{"moe_layers": [0, 1, 2, 3, 4, 5, 6, 7, 8, 9, 10, 11], "router_score": "softmax", "router_bias": true, "head_dim": 64, "norm_place": "pre", "tie_word_embeddings": true, "weight_decay": 0.012, "warmup_steps": 200, "decay_fraction": 0.9, "doc_mask": true}
Below are experts of layer 8 (counted from 0) of a mixture-of-experts language model. Rows are named router (the router's row for the expert), gate (a neuron's input weights, with its number), up (a neuron's input weights, with its number) and show model dimensions 0-79. Each number is 128 + 24 x the weight over its row's rms, rounded and kept within 0 to 255. Numbers have three digits each.
After each expert's rows: a language model's description of what the expert responds to. This comes from a sample of Wikipedia text that the model never trained on.

# expert 12
router:170134156163155131107124105125144119108078151157117167135084088158079149116132133112133112119085141115099165125162150125098120179093132123097096129102078174143152131172145112137070111108109113181150172146117129120137113082124126145144127131
gate1:111101129119117106121123148119148165159113151143135123121097133147116131120131116120107098126080111117107131157141110149159130156142144107081083111132130153107139152131150099111113128167173142200074125107096128156150123103110114117105130129
up1:126122105167137153110082143125144146110164121121132149110149115133133107116111125098119137170152099118118091127125140113086149114122152135127129124094136103139105104073125134123137079120127137098082091097104162124116122129105113112128086140
gate2:113134142152136112076152095099101116110124072166127124104124143127096134127133134125122135127090147160102142093108105133136153111105135124130060154159126116150129128137131104117096099116116116154152149132090103117156158125150136113137099141
up2:066126131124111126109116102164143128117180134097136103108167125113094129098184134108135124119131160110112121121166100134095123139073112178101094125122117143099124136123108121153136134102086159136142172122114167147163096142138124134104127115
gate3:190161101114105105150160129112160118152126097105104148125114080106144101074148105112104127104129133149147123133077169131120107137138129162110159105167148137088156118126150121148101152153151088158119134147112110125122117079139146120137130139
up3:101106130145148102133116154181105113113147132143116151083064104140104114124084142159110139161083105139108167140113135096124161123166135138099122107101170150118146096143132111164123104129099121146097138123137096125101148115129167126143104116
gate4:152113119142137141127178104145124123139134100145151120161060136130099133147075124124103077118105132111156114110122144157098131137120160079131141166098108153155181159137128142137125133125134111129141157116122112132150089138148097140118092152
up4:116141127096175107132118134102118110116125134110118139143090134104103160159106124142165120093168136130110106137097133128109169134099092144160134154124123126153157151120143156180111113108126124111112159136167064149098136150130117157120106153
gate5:112126142099133150127129106172143132128164179111173131130161102136177152146135106106086110165160128144153099082120136182134123113089114120105107107075099144158164113095134105128131142120132124127128115115098086132121137117124130136090143126
up5:111098093191148157155116082116170124120146121138165144165103161119138096113138123140142143190122110104120131141099100108163150158120083092134083126138132150119106134106098154144151085123098157146127090160076110123101108116132129120133135151
gate6:087131137146118105125152094143130099099118185157107118135093113124148095129111165129092108105128110084122109100145136134125083131169144167142136143107115116141129113123147137161132144149101118117180124112110127127082128140131145109136096171
up6:156117162125099160128131136132111181095171122132141143099119151084104157109162112130140174137125123141152133126133102123131152153077120110145145116123169109128133095143105114138159136119136124136135088161128168154114149118141114122152085123
gate7:148126111146132108098121132120148123124148119145107122137135101169136063122114148117096109161090128108135129124097167140129095163130179189128109154179133119123135134108092108092095131130148120163114144165112118141126145094136155126135113138
up7:108143143107132117118144138133134090126120137133118108147125110077139157135159114169147099077165141108115140106133117149146158111123134059160141135101151152139111130146126119151179113117137124133180142089187125101107130120131090092115124123
gate8:113106187100103177105084126169139136133103132168103117126110116149129127151126135128153137108095108113119167103144133134129159150103171093091155180092088145119113145101139093127134152124121118077101162136118147116143113137129140154134142110
up8:142143147143141138142075113125132150128141118105148142137127167103132090152138127139129110146107145129123113126135140109102153122091164100181084123140144091169077127174108090137099138165134138097127113146149142138119147136164149132123154116
gate9:127126121105167099088126098147123142132191093156154119138133075163110118139155151109131143152115105081132132133128153133118178169122131117158133101127115136142123121132121148133153117166119087131113128123151135162104147151166123134130158086
up9:146169072128167140097086130178110187125148105168103094147120121121137096131156130112119117120115127126104164155104112110136124147141109089141137107129135111153122136129112102101131116136124118130140157113140128157104148160102092159149151115
gate10:116123181131075115165142130112125132099170120150155126103132128140068126114120135153145144134125171206136146135123176114151129173120123127134085155129124158158148123142123120148132144108147125136139136148129142143105156069156118132169099126
up10:119114103201167121136086142056114094136163135139123138115103103131139132166098105131150147137114120107159106113096111089119139122149136120100148142173118158185123152111165093122132124130143099113106177106115116170086153139099141130124164139
gate11:126123128144071144098138152103148121122105135140129125130089145139139167123139094131107139116093103141149143144078141147171166165099135115102151182127105128103136135095181140125134102100123103157090151134104132128127164163119121137108131128
up11:137130171124066112144127143101115159152122107148178172132123139104138118097112097118124147127074132153113146109125134148148123130111138120123103178076102124100121111133144098117103098124073092183109153136119142104144133147145124124134105150
It responds to: Vowel pieces, prefixes

# expert 9
router:103118140174110169131115125158114133116133154136145146135068116181109127140127130110137136160128102142135171159160104163074156151110134110121119174089078121127135102126105100120136098074090110122131144099128114109131069106116172109115145123
gate1:099109129149152137112084154157141162096132121092096127156131140159099158138143124128146135147108162149152136176127138136104151101120134148092170159110116103119162117150079122102117171167097100131103162154123101158136153111131097122133117150
up1:168127129147155105128194097118166088141164088128136126099159119082141134121143148086142131110147106121112140123149164116132107140118177118178130107118104139150154171116113074131149129104157122124113100104163139129101117144156105135120136118
gate2:160104090120110143130107126118139090131183162106153089134147093190137149150188127126089101122178083123100147160094122156140142138095097143131157141124096139133095102133125107109098125141146106092102155138159120145132147127140153139121132139
up2:114153113094169138117121147163125144129143125141121156098102138158121136117085130135131104150072169147202126112150077135153109123155167096159102141127137101101126115145111124123105137116102173103104107138102110101122128100111094137162111099
gate3:120116160121125149139161147088164128142163134144153161103109111084138135159108168122133134177117095160131132128128156136124156152138094113096135129150129127139142141138144080135092122116111088120129087080109139158140101153169148130140104116
up3:100126127146102141173119174138153142155108142141133153132087157152103151134095105153142182153130105165126107097117102117114158117172126113146120113137079134134153172125150112169139129096143096113072145108124153125136106154188131165133095075
gate4:126092162151089116122137111143133148107152185145146151122118126172140114173111126083139102157173079107129157133148112131138144144145122132106095138092141107129154110163124128174114130189069136103156164086105116099159112123100113114114135143
up4:105124121140120152071131103142146103156149138140118142142164087126133138133175137121171135104124158101121109131122100161134123139120101134105143126140115109108159107182109131141132124102114111100115149139111133097083110152122129126129106140
gate5:145137121140100153091124092100121112128129127135139120148127153129118139098096102178132137128067096118155145117142163150162181114115149155113113118154133109111109103102137093151089140150112173129135127145160138120135136121116072159152116152
up5:077126101138125120143106093111124131129175129121116121116137145120155137125129115122124149069185134166104116157112111131115089124167092152122100143151108139139105144097122155108144141113122129102118124110116113121132105162133138079140131071
gate6:120134132131119100158176132139124126118120136145131118151105178134139143133192142124120106139143109112158128143151093134144113128118107106105132112127126177133154139116146116127155127093105137090104136070139194088168131116122134132182159106
up6:138088109119155159154116107100105141170126072147125093125120126146143097124136124114112159127103158104159122167104134110125113114134091109111118134127107133126149103148083147136141129164181146135158181121134057122089128128109139163148138089
gate7:110109117109096140112113119147109118105135094169118130168097136167149089137097101104156112105146150137131156115132094146116173112124110130148140132138113108125132146122129147089141150148083118136162137098090129113129152104094158118112097157
up7:130139146108150074127138126109162138149165117099134127123124129122134110116113134119087161088087113092130111110133160096148128127108097146149127108128128077150102156105115082127171121170139136112143111133129107127136088182114158123121135095
gate8:101124135127128157144108106085142103124104154214146143148104183149146169146137125100145123119136146155116114147090095148104143135121128154132141155138135129118116091112104122081093142110134083149111158099118113140101126179116158162115162155
up8:135147102094155118149114114145160112173120168147118148131098160145148169130127087129118147124099089146114149118129120106089091118162144150130154135107151116146106084083115131105119130125117129116109136145101106114155155168074139156080157146
gate9:166177107087140136079126150118137114095146105133104161122124139071139152178117122130092122149142130126099094153153146162126197124131105153106118152120141158072122114150124135104115128106149132104123136172135103114134152143144111146118189158
up9:116169096089160105124151149121143104118178152158165149129142143093153162127082138125103144145123113143106114155169108161142144104120130153140104126108097119130088148128072108159140137143135134099163176137109105147121117142125108114124162123
gate10:125120150125131137142119106158136157124139116124112139175142117148126148130166126134121153128114127145079145147152145135143111109129087150161125145093117088125134109108138134164152118121087115143125119070101125150183122135107117173142102123
up10:114161140113123111118135112174156094183152131138116127186159142111138154143121100090117177143110106157140138136124111125134131109155103104129115176129095096124160098060133134121166156119093103136115150121165121120107133112073091176121107142
gate11:117156085161152120156115141130173107148114089147112102153096091143115143160131127130150157124100114102107115153136139141156093158136163142107100142149145153126158116132141145144152140154113136148113128119132144152149140118115139126088133144
up11:126139122151084135151091138098098108142139100084136105164132132152150110148143162139162151117150160108138161132141104127117118137152155097134117104157147124160126128134152129114180155088133084132161115135116120106151074117158108126122126122
It responds to: Foreign-name word pieces

# expert 0
router:137100153186137124084106154126128143119112125149097185116074073140104132094135100090141107150091132091102128117112176132105180134115179103122131148124102167131164139119117116164098131098098131142130145117114158084177119116118158133122181084
gate0:105123071102102169095110102131107147131166118110107134111090155110088133117134137135125128177139135078124095134101132117105153096136147117140125142098144153150145101135154118140112096148078110103153184120120139106147115145115115116116143124
up0:144145100141143129134127149116150096144126133117064088124134116127098110146106102151085147142122129135133114159080121133112175130138171149127102130112137134084156189079137126126092107147114129146176115157085149104146127119106130096123107099
gate1:104113087108113120140105105173121117154081175109092142141092099161144101137137144146080140101112128132139092130124165117104111135150167117127157153107103134121134118138136183110123124103097114123098155115129139128127111134151113164117143110
up1:148131122141091113128147104132148140109137120092130150106171125140132112093175124118150102161127048095130143111165126071142131107103125158124116098110141118115128119109151119146110143125152122111120162136126157123180156105106160124124123159
gate2:150147075130129122094135147152132123130136119110147172140154163106159125093154089113090114179135122098095146096101128109127129132105130103149070143142125139091127113121078130094113144129153079134130121112122151106126076078123099133141163135
up2:141137156087113157153125140074130125107173135156096114136101135161118161137095118114096138142124126173151126104123101094111157105143115139128134098144119110146128125115121145163141126115102119114139131138082141120108120137114153111127162126
gate3:167151115111126093094125146113118136140110116156112134181142096134084154112151167080129138198144142136140137130130138181119149160177200138089140129126150089128113122121087158126170136108118082120137120148125112157119116137120101162117133112
up3:097163154147127109133154115125152128191142140097171130144121180159079118138125160155111158108111094150154128088184102128114117136132101150150143129120201123139116160109118114154112134165107144115145142095123132098154081108145115122147165148
gate4:088156081113141143124161120160129111110120129145138131141123105145101158141134161162127175118153132199168086175137108135121212153109135119158094119116132143089107134111125115162116131122119164144123161117147117061149112123125125127104143122
up4:134178130153151126098130073120071139091117158123153100132134112113148128116107152112123166108099075105134134113128107149135110181120134127147182118165082160146159133104132131086097135105137143139180153158137114157122118101137111127192140103
gate5:102146168147146117142158124141121118132167152128157175147140137126113174132119163091132129122085155180081149141104123152139172136127152105118165134117151119133155134115150140154102113126129107146155116115115096116138129125066110153129175104
up5:131116133110129096120143129126078149148130096115154115132108103102133085099145107123159190122131092107128096133173125103112119128134144147129160093100081111134109140099141174104138113122122157138130156135158138133104140135151134102172109141
gate6:148145145134104094138147107105110142113129180154126126126139144123143118120137145117182102105132156100138137192159155122106106140076154117076122116149136176141182145126135135136143130096078097127116162135135162148124099115133144116179100154
up6:110141130170084156107118110105135156121107167163113176139089119146148102120147092130169129166115107147154121156097094145124147112117096117087135117155152151124170107087071124084177151140134114099149100095110130140144126163122148164139106121
gate7:117134111144085125135137127196125141130139134125124133147180139148167113135125098160125118113153138138130122136139145124132122098076097117144154126140091150153138165135068155131126138123093141149140146136102071093164159157142107118163121134
up7:124139125105171128158122174133103149107114116188101138159123130139143142124121102127134194118167139107093109100110119122150110171118087119097102136083139129142148113137096114167109122102103161108151123188111099115105124137123117154108187128
gate8:149159093171145131160135135171109127118143159144177154116117164124126116165095119162104158134108130117124099114111150124119130137133135146146149137141157101149139158177174154089097180120079106129145148146123115116113125173130100150104143105
up8:134121117114125124129176122150192139106123129166152172122143129151157079106093081158113127080086126137166138078157131110130138152160162132136123113108122159158138080125099133099123145102154132107107104140155131146080144112196109115106150128
gate9:137087092115169147132137085100105143148107147143105128148119138129127147146094148164138078113143126087132113110118132097148107166144072110091122087137142131147150108130133126157133123111152090129141164094110165126170101135123086088137108151
up9:101093142122153108156126082138121087141143143173140102092112148100104132126149114147117143105160117110133174148118115133079136110120140149070147120129116096126156118113091144116177093120137171108148150121131122098124123132171136098074156173
gate10:139125111161104108117133146149082183132136162140115094127127129137128133109117086120113124121116120107142108187119171099152098135129114110137151147119128168120169115135117059154151126081125120165151121113145058099130157131122148149162118155
up10:128158146070147118129112164110118115119114125114125101106107147118125118131122145107128126146121125062113084128098153128129151092090107117127134177130142105108150115169102131071124189089137078123132082138120109106172081122085130101111156126
It responds to: Mid-word consonant pieces

# expert 1
router:084159128144121173120133119094158151137142160168107131111118125183140117113191116114095139160148118102107160170190106137091160128143102085144106156082140139139156104162137140155118090120100106166130164155116133097149111103114141105133108146
gate1:142145112147138131089124129092102142112144155138106109116143143079106119117134085042108105155110100140131146148114168120113149134078100169128121118144147128125125100115140131136140098134140118162145126127132098111135114111146173127117106154
up1:122120149131116141191126145140150144143115102117166146145117107148106127134116147171160148132140136108113107155119124145116105180126135114164120151154120175142090137123126118108133130144080146124136130121144165182163120139108145113113144097
gate2:126110105117129142089149141121112162141098101162168091144116123123065152156108157115146109081116112165163138132145070115112140113151112123145125144119113103089125131168132112105125125076141130115143130086153100117171133120103124150123127113
up2:120105097096137154125147116121161095096128160179101111124136098108139113125126131136125133142128121157125101122142104103083132147129119071129082177134144124135146118162126088132148114099089082093110144107155086145156142150121104134092111134
gate3:087118157110137181145134113081159057120103158130151099114147108103122089105108130124153130118087116125117077110146132107097064113129153114098129160136091105146133119128121150152161122136135105119144104140140111129145132114121120119117131146
up3:139101157124131152111117154110174058118116113135108120121134130167171200126099092113117112122145167104153132155139099124133134128114119157146074116101116116153135140158131147120089126150098131141157140202155136128112114152114109143118088158
gate4:127134124127113108130053116124168155134133143140119095115137138127146109145134122110102152138123063162113123100144132139127135127147134144112109183109118099144143120122139145122133148113110106133129142111134107124171129133120109081172098129
up4:107131112103148119123179101122128154070092083105108123076120088102128123161160128162108094127110123147150140164119130134144135157141054128107140145157129123154126138125134164108092158103103150133116125164134107142110115119120103093134114114
gate5:119110154145132160128068096136130103133144129162173133162146144159127079123127119091111113152115114111103143191148138108129134136136128118135134167100123160134159123095139131099116084122135124141163106132160096137128108125129144147176142168
up5:116052158151123162126088130107162146103135183152141136110133180093135138090120129113126091135125102149167158156121140106127117096127125096117159203130125106129127112122173163119117153115142138106158101147122129136170141111101146118122093096
gate6:118129157128149130107133146084130145107122097133150131141112093116106116152109142141122118144158141168138146138126076146102137154155078090180109139117124106120102149138118149143109063144184114158133133138120094134140134117126150186107130076
up6:106164126106140148107168132098085129126172130145127127107111125101128120121134107149129087166166128167158122174149159167119143109117113109121122148121139134112081133100136152143108070160143110138103123140083147126144097155139166157118130123
gate7:078152108158141194110113144159138105144118129095145114155117106146077103118112116142111153112138133139109144127132175130094109126135163093132089190112105141126139166136148107115104095121092143145106151141109063096145138130098127070117122122
up7:154119143122111110156140127115134143151125135100128102138134149113124169111103131160143158136153148157090142181095137107091133101134126147156177132114137110112099094099138149161128141098111132095161174097136177117132131115172120106090173113
gate8:123124117123135123125158130156154151122099141156157157133122114125084124179102099106110157154097130136116108152171126100125129149169124157163147140099152126092110135086152095136152111133094111112164118131171135108119096148130156096105127139
up8:120122127138136152090170135126129156110129151134106082078087154087121125141134184156150148103091102145136110089110172106146104149109108127095139112097111130123160115133108138113130160150167068141101128146138102160179086116113141149112086121
gate9:136153135182100133117076070145103138131113105133113143075150096134123130157165134083109116165076126128092095100117121112151112122155124179139124148121153158123136135154137119168157091142110100134154121105162101157124087129099112104122091139
up9:079184118163105128131101137105128123148147142102130122116129116114148121121168150151136121116134111123083148129130129098158165106142123167129133131138123182125115173111115117101119137124130093145086144127159134130140070126088148111121089159
gate10:101167126128138123119123127111167137157123166112133133130134104163130146140099074142131160120148153112136127138123153103160122163182132133115138127159100112124113144114097157129126102083136086133138152124092085123124116110086110151126115130
up10:107125170118126121168146110164118083123162098188123129156130117145110155098121120148125138092090150106118182151139171098133123120147204157116149136155136126180144129131119133150109158115126155143170116098128127135108110151071118156113117114
gate11:134140134121116113082134139151129118133076117119143130130128107191135136133110131151111165157116106129136088131137123126123111144133174111084122129109127125149174123075119092124143154148122125156108136129146145148092090121125100081073099148
up11:086141148112114178114093166142118164156126090095144121136124151148129136100135136114144164112118137124157157122122113105147132116085124147124124157135138097151115132098129144137147102096139133148149100141116149148217122142126147123104102142
It responds to: Function words, pronouns

# expert 14
router:111141129127112192139158099112162147143143128157115162101083129140126130133200104126108110163139118128117179185162106183087138119133105084154100141098144128140152097116141140149105122115111106132143158145087148101135103081115164097141132121
gate1:122173155122136139107192120141141144111136144137128150152094122164097095139151110161112139159138134167134096119103159123179097116162122177127119130120118154123138096158160130155104123101129121146139139106099144109108146124152130110125178134
up1:147164174132137114162125106120131128114136112111088133167131115115118143144157151127103132166096154095113127159092111119183123143119150114117114111105160142089149092101125083120117096125172156150129137127099112150108126119148139105177130120
gate2:119138125097107155168157137153129128097123109063157063153090129125126128155147143169123117146153107161107157121171128120113147100129098129117128171122119148106141101130135125124134135108161086124103146102121099127153146090079107138142157093
up2:131109139151161073145139123147079100116127073114082146109102105125122148127141171139140151082112127137132129105124163105158139112137128144158135112147124146115138106149121127173098136139158122127119163124138132097112124151100115179145142080
gate3:106116128141107145110099133120133101129124121108150166070113127104130103152131153103130197139113146150105120146109129153130159121132145151151096058124111137108143134138118122150132164136158095138124140117066092165145087140148143150099154143
up3:121111126143138133117139147129161103128117084108129148156151110117130093123100151083119165127182121116148141125154132139181150136139105141159145080152127123150131098087133132167153138142133165173081128137099119129149122124132141107107133100
gate4:143129134111143142134125099102147127134121123153154145165128087134154112122128126079132099153138124153118133127098156107136170120118117117083124142092133155116132119111114101143149153147142091169150087046093148117093088128087141160115077103
up4:140127145143132149143136129095122084103186133169111147153141143155125163171164121121140136150128102080138073138120105146122100168100142125168121194134183088102150108102153102110125104160135154128116105126118126083133160123100120130107107140
gate5:138146155150136122117112122149158120142110157104141100111141102133131136129106155103115119121113122098198164090082111134129149111112160145106095138123083170142126128143110136090102133136138107144130105106120147133160087116153128106128154105
up5:108142130135130136136106138136146125132125154091077096149124129148137141106153081129107116099139156097103137098123126114108129164126118108155134147105117148188140127155140136169081172170192128112120108106127101096127113079137085089141159131
gate6:144117143152120104125123130091094151119087119123148077109117157131099164130127135136158101114113068178098136160111133157192147159147112116114142151167146119165147123114156081131146140141158075123102173135153106143116127104145146096118151155
up6:160125066137125138119066088151104162152116110112101158170135094167134124142166083108163134140109157116158141126123104151151164122112143144153115094156110113138100131141107163150095098128061143087132093140118119127150145140097141119107120142
gate7:109136120128153088174116138116106153141155134120119162103047184144113134146123096082108176170134147135154125138124110155150087090099121161149138089149092119155137146109177139122111133096125114146141176171134172128132103137113163107131116119
up7:113112161120147139085137117132119126139142129126118158099170154173129130096122085146132157135123147139107095125154153111132123132152155145127089107123115170133082170128174145130122132115139126128184102126145101158131101099135116107158092131
gate8:132111182151167086086136124113124122121126144108127132155081128141114125113153104143099120200127107159130175159170095106110084127099138120121149116077142139144164116154160116144128103159157110138186117149169125118122153137119129129107133123
up8:154102128141104088160130143138152139112135100099094141099087081109148091155145133118138117121149139095051141113130108114137133131083159112113132101141156127125142148151122129138118170162160153126174165151145157132104122113127129131125149118
gate9:123108103117117124145122143132141123119149114102096103104118139151041130160128149118121219168125112087155143162120124098135136148126110111131097138156125106118127138119141143112166089132136082108096124133134116115135136142122111113124097102
up9:145165138170102170096123107149105114162121162142134156154167125133167119156159121099117120145134143161125160079108114135145119163069139119135125158115167123143103112135099115133147137080109181121109117123125147113167125130147116100163132176
gate10:113128158092106125138085114157131155157127108138094111158140129103110123113128133145127121172124099130142130147140129129108121166154143123116124101065085130147148107095132114156139110133115095154163106104134148111127142138136121142116130083
up10:087128121105120128152125065135152155128116166159135069132133134132110137173096125092082149147099143124137117146127111148121128118120151107129117112124113171147100074099168110110157131139125092142124116124126155151136132098158111160106174074
gate11:110136146115104142100156105094169112125190150153130125098093093153117155177146132136150113137109154100117140143134103134125139154165132143116166102098152112129158100097121109101129126129126145130146134153128128100138115141151121110086144136
up11:132110120147090113119116135116126082134145138161087148099113141150129133110117174111134129138111118156123183139109137161071128101133140102109172113113179074110083143092147145134119109120152139063140083117130114160151140135177135128099176098
It responds to: Personal surnames

# expert 8
router:140174170167143129104137100122144117155118169118115150095054088155118076114118081143130110126105126107152130121147150129123156174115140153125130139128092136145143136124111132126125130115096121145162147098140133101113080086134183110109173109
gate1:093175119123172109107151097127113151130143129167106104118143142131093129123079134147111104107102104101130089155109139128076157135127103149105063130167131138110151117113099134152106115132110131113075155135112152135127102142138155152110126149
up1:101098108147109100172108084121120103145145144082104132123139113097141171162105142097197139138159101112136093103113130137157087087107102163110093141114135105175111152138119110140109112151137102128150122104163129162161140111125113113145108125
gate2:120138135121166126088094114085121114123134107155119137129114123101106087115121135194133092169140093084110107117119128112138111096177102110135150132129110135121167120150118131148128094153125137165114126101137157134127118156170156107112167148
up2:128080134106126092137138138125164154104115158150163137136152162154164141094107156112145146076124122170133130128128136153121178125114099146152113119112092077126103124071116105142120177132136105138150131125145158120129152119078107118121138114
gate3:142137123137193101133123130140104127135100135102068127107091099136107093159125069125117111141114118108123111114148128155128135146150180157105119098161135166135142111178094117098137132112157074097116168118110144134111111102163134133100156120
up3:138144125131144113124129166095101100112095156094123150145148126135136098138113088101135092135146107129168108091157126102145109075109127145169126062122108141125124108111118089143078124107084129131130089136108092128126122139151132156116140146
gate4:143114146128124156132167132143144153081143117133127131122158081132111175129144117133143148105135136107084099092085136104124129101111119106138137118080147159094146092127120151121138109138135136140151156138146090096133138141130124138128141124
up4:127147162156177136111157144142154091105117126117143102108135121091131166125111123154128127123114112118089133123110155132125155123129090109147134103099199132085140126117122160101157121159153118159134149156153112141137141147157115150109126156
gate5:153106126175071147123170118109090150135124147140136153111150149108151119117131146102148153114088098082112081140135147127149133135145150179139103154133135110162101109150165126127153125106107137154128122068112157144108090159101166097133143153
up5:122104134085115108133115114147166136112116090158147131141125097135111076122128092146106116129181143158156148152102113173121162126156103109131148107160094158075098156121102122146124132140134137127116099146112118118116135109158086140130123116
gate6:126127140138124119117143144165097164117100125109116157091123110131143130140122119068117121125117151164128093075160110100139140133111143168104139102120132108136153100150143125096117095131143122132115131107113138166166108147159158134133137168
up6:129154161092101194135105105105112104142143125168169121133146130114113105127128135169141130135167148116140160183111135121136145116167128104120137113119111150103124127129096105138176110141132118098092100101162127149132143134101129079144107153
gate7:145110159159125133124188102128139104137082186145114142120145114146129095127156142120099113101114101078126146096155121106117153148097136109124154114111126148161162129114144144121160108194142142150154144084082105141124144115130176097136133159
up7:147109134112147143150091152146133164111130106102160146151106132089147142111143112125143166139127116161126132145108122125172101075115118112174127170150137125096088083125089138119090171071102107116111095141157097141130123175124078166140124114
gate8:176151172130167128126120104148185098121122138124145122119108132130119149131091131064147093143119156110153113094145096103103135184118178130112125177122152146126096148160111137121118124125163147143166115066119160138121098122127142096140119129
up8:137115077136112124097151113153099160146165118174125147139085147135115102127140128172099181112162119152119127151139132165160150103131144155152093102137085137132124105110100111141144130110133138145178115155131091092122161163121114114096167102
gate9:111167146091115158124141200137111131091068183144128093098155140133080091148145132132135140114145125087115140108112136170127150102141129087095137132124136155127148137131133111135097103126087154147084088086156131100138143150114137147120085122
up9:143166162107163175144166132120100138137133146139132117119099122170110104140136112123125107155120169123138149088113161099110140096168103151129117080096133133104129102156108132099102104108154119091117076137136135105130154137129101165112157133
gate10:142157161179116109106141100136170132157065119118099138160106131131169109116108121121121163140082094137103151148132110153078139158112092126097147091106114151095117125135109143106118129151128160139182132104111147143141142133165117129141128140
up10:103131190104119150156098133117133111121146150136150108094127121113117134142133111141111094138113181098130152154130124160190150171153161091100122157101105071144116077183131146093119127136161123072110129139143127122124126147089118116145143109
gate11:128127149185136098149112085107120152136131126107170151127088137170135109104136105080103153137117118159142224098166115132105122143148150108134150121142111126129127138096134112083123123153108132108097168093146098113100139129123082153133129101
up11:160157144114114107147110121156137183144111137145118150125081135120132174108121094081142108151120135114126158072148095146123134136162141129119078114140142124108101155126130119135143151155118084129139140104167052114123123134133124177140107089
It responds to: Initial consonant pieces, names

# expert 2
router:098136115133114191121151110109161153147146139159111144100086129147139132126187093123102120164138132126106176171172123178084143144137119084158111130095144134137136098122129140143098131117095113136136157168096134106140115097120180080143119112
gate1:088148108136087186113106127182174141044152121165125093113102121122137098122083093106124123103147088147135118115102153141133102111090086109142123186125109150121126110130124127090108141103108125109149125155117144132135141109103080160152128145
up1:141113123123122110085156115116129183135139155114142114125126136152113146160115116105146118153128132148095142115106120109139129114154087159143149113136095138152129183117133091147164111131171110149074123090122124131159091122143119144157111121
gate2:132119118165124149146069105149131138101131096136108166142122130111148128125112079114161129132105110154166155130072161118163122104158115125104114136114110135120105133112106152101158152128127106156148148157146152130110110161136115102105121149
up2:111168168143140106135091174170078117169191174133120138137142120091148120142155081154144093093101107084115128110087127108086151122118139111113150163158150130138100102103113132126136114131125116117163176113133150100115126126134119089151125146
gate3:113085098139141112118083132153147119131101125118117115117073100096132156165144138133161165158117074112141113121168074131129116120117128131107118107109118118140177098151132140145130185127104122147125125110093129082150117123125111099175128123
up3:140181132132123116105153121088120148121147105139121137071148098182172101128099113135152146133143121139132128142124128128151141083167131121168087089107101105106140133104133150126125081143158104111141145146157085133131129161148132114114097127
gate4:133128172143119125138108105173136063135123156114121135106165093131095138097112137152119117127101099103145143095194114109116146143150186152115111136103168131118103119134134109088103153101151129117140183113117125134183108119157128149128120106
up4:135123139103151136117110162149130151167120128154143135113136112131131105147108097147173175156119136158093114147105171139141137118157112144153107146119137128182189122134154174112151102126135144129127121068130118144139104124115133180127123164
gate5:158145146157145141126141151159137121141145122206123150144072106099183133092114107077121140119068094147109095139170104141160126088122148136123128100135126117096137136122172138104132148119142084100124132144113088131143123142114156132124133061
up5:132138112136115156148132154167145153146177122160118164172132103117146113136112117090134131154067110129131104130137105121117137103085203161122111079080138119119143130101154116111124156186173129145163146117123144115119094125150177123138112110
gate6:143161136099115155123109105108154087124107119111135106077148126121123079140094098098111161129098133158172134148150081162149153109157129089141087191100104167124121111129101140170084167111113090130138134075110115110082112144128117096105084148
up6:144119048124155101148132147138172079145112077156095128113128142080104133175115102125116110131159097158151155138111147152151149172120162138131140137144098139112106146137142165153126120155136106100131131120142120120138121136118135148081116097
gate7:144103147123120196141160158134135131139113058160143128111095112100127151099127118140133102104134105128119150162144155115132151188117161099115109134149105121102165113120134133140104143153116144091133147125114176099114153098178100114174124119
up7:103142103100152144106110152147098156154180154148146155125149125144122123096143155115137125132162116180090150151136107109130127125120117107142178135134199082142104145142122135133108132173077135161159149104116057148160132147116174168110164173
gate8:119149138131133155142132126127152124137123096109139126131067106124120136043131080129104103142135148096134138134159136128124141108123141108092108075139152150102157148114105147079101138100157103130164121132116122119125099089155168133167110144
up8:122145132113120157145172107112111161131136114120107140078086138151150115171116193122117089170124149107102135152109092101111118129171103119118086132165170101139099112081073127119135107106134116127115122165138170140090088098127129148128144117
gate9:159125136135165137139130132155126152114107147146112091105114148138120137114127137122097140204161096137190126119112119127146143108097147109144141094157170167093163112104166115106130142120138086112133160152105108106105098109122113101159159131
up9:111122147162191107077118143166151097119100127120095172126142109139168123117126126115149133099163099151151146128132144105159131091119176127128145084141158116151149120094068123163141127133122122110146095159119075083145122177129128110108114102
gate10:092164148126132165119096105118123135103136117139163112145141129128144099134121151095154168104086148136146108089144134121084162120163102114094156131186107148101114124131146108115145130082143138117145120133108092134162070190076139106121153125
up10:089127153124102119181142145131129095126133132138149089156121118091129117139105183126102110118121143110080120095153107087157181143110132105123088121161134117155111130143110089133128167098124133159126155144123151133116132113115134108147102167
gate11:159156107134171143095132117121148094103169108157117128118096155113110128124114106124145134164123104115154137118153118129073179132138122092131101158119118131080097127112127143146143100149139106112146163131079137065151110144125142143130149110
up11:160129126136155134155104131130157149157144145165135118099082135121144126116126134195116131141108099112142149132151150092106134134155120120157124153097180124117147145131127123131148098125181126117142154150107124124140140126136129124080175094
It responds to: Noun heads before punctuation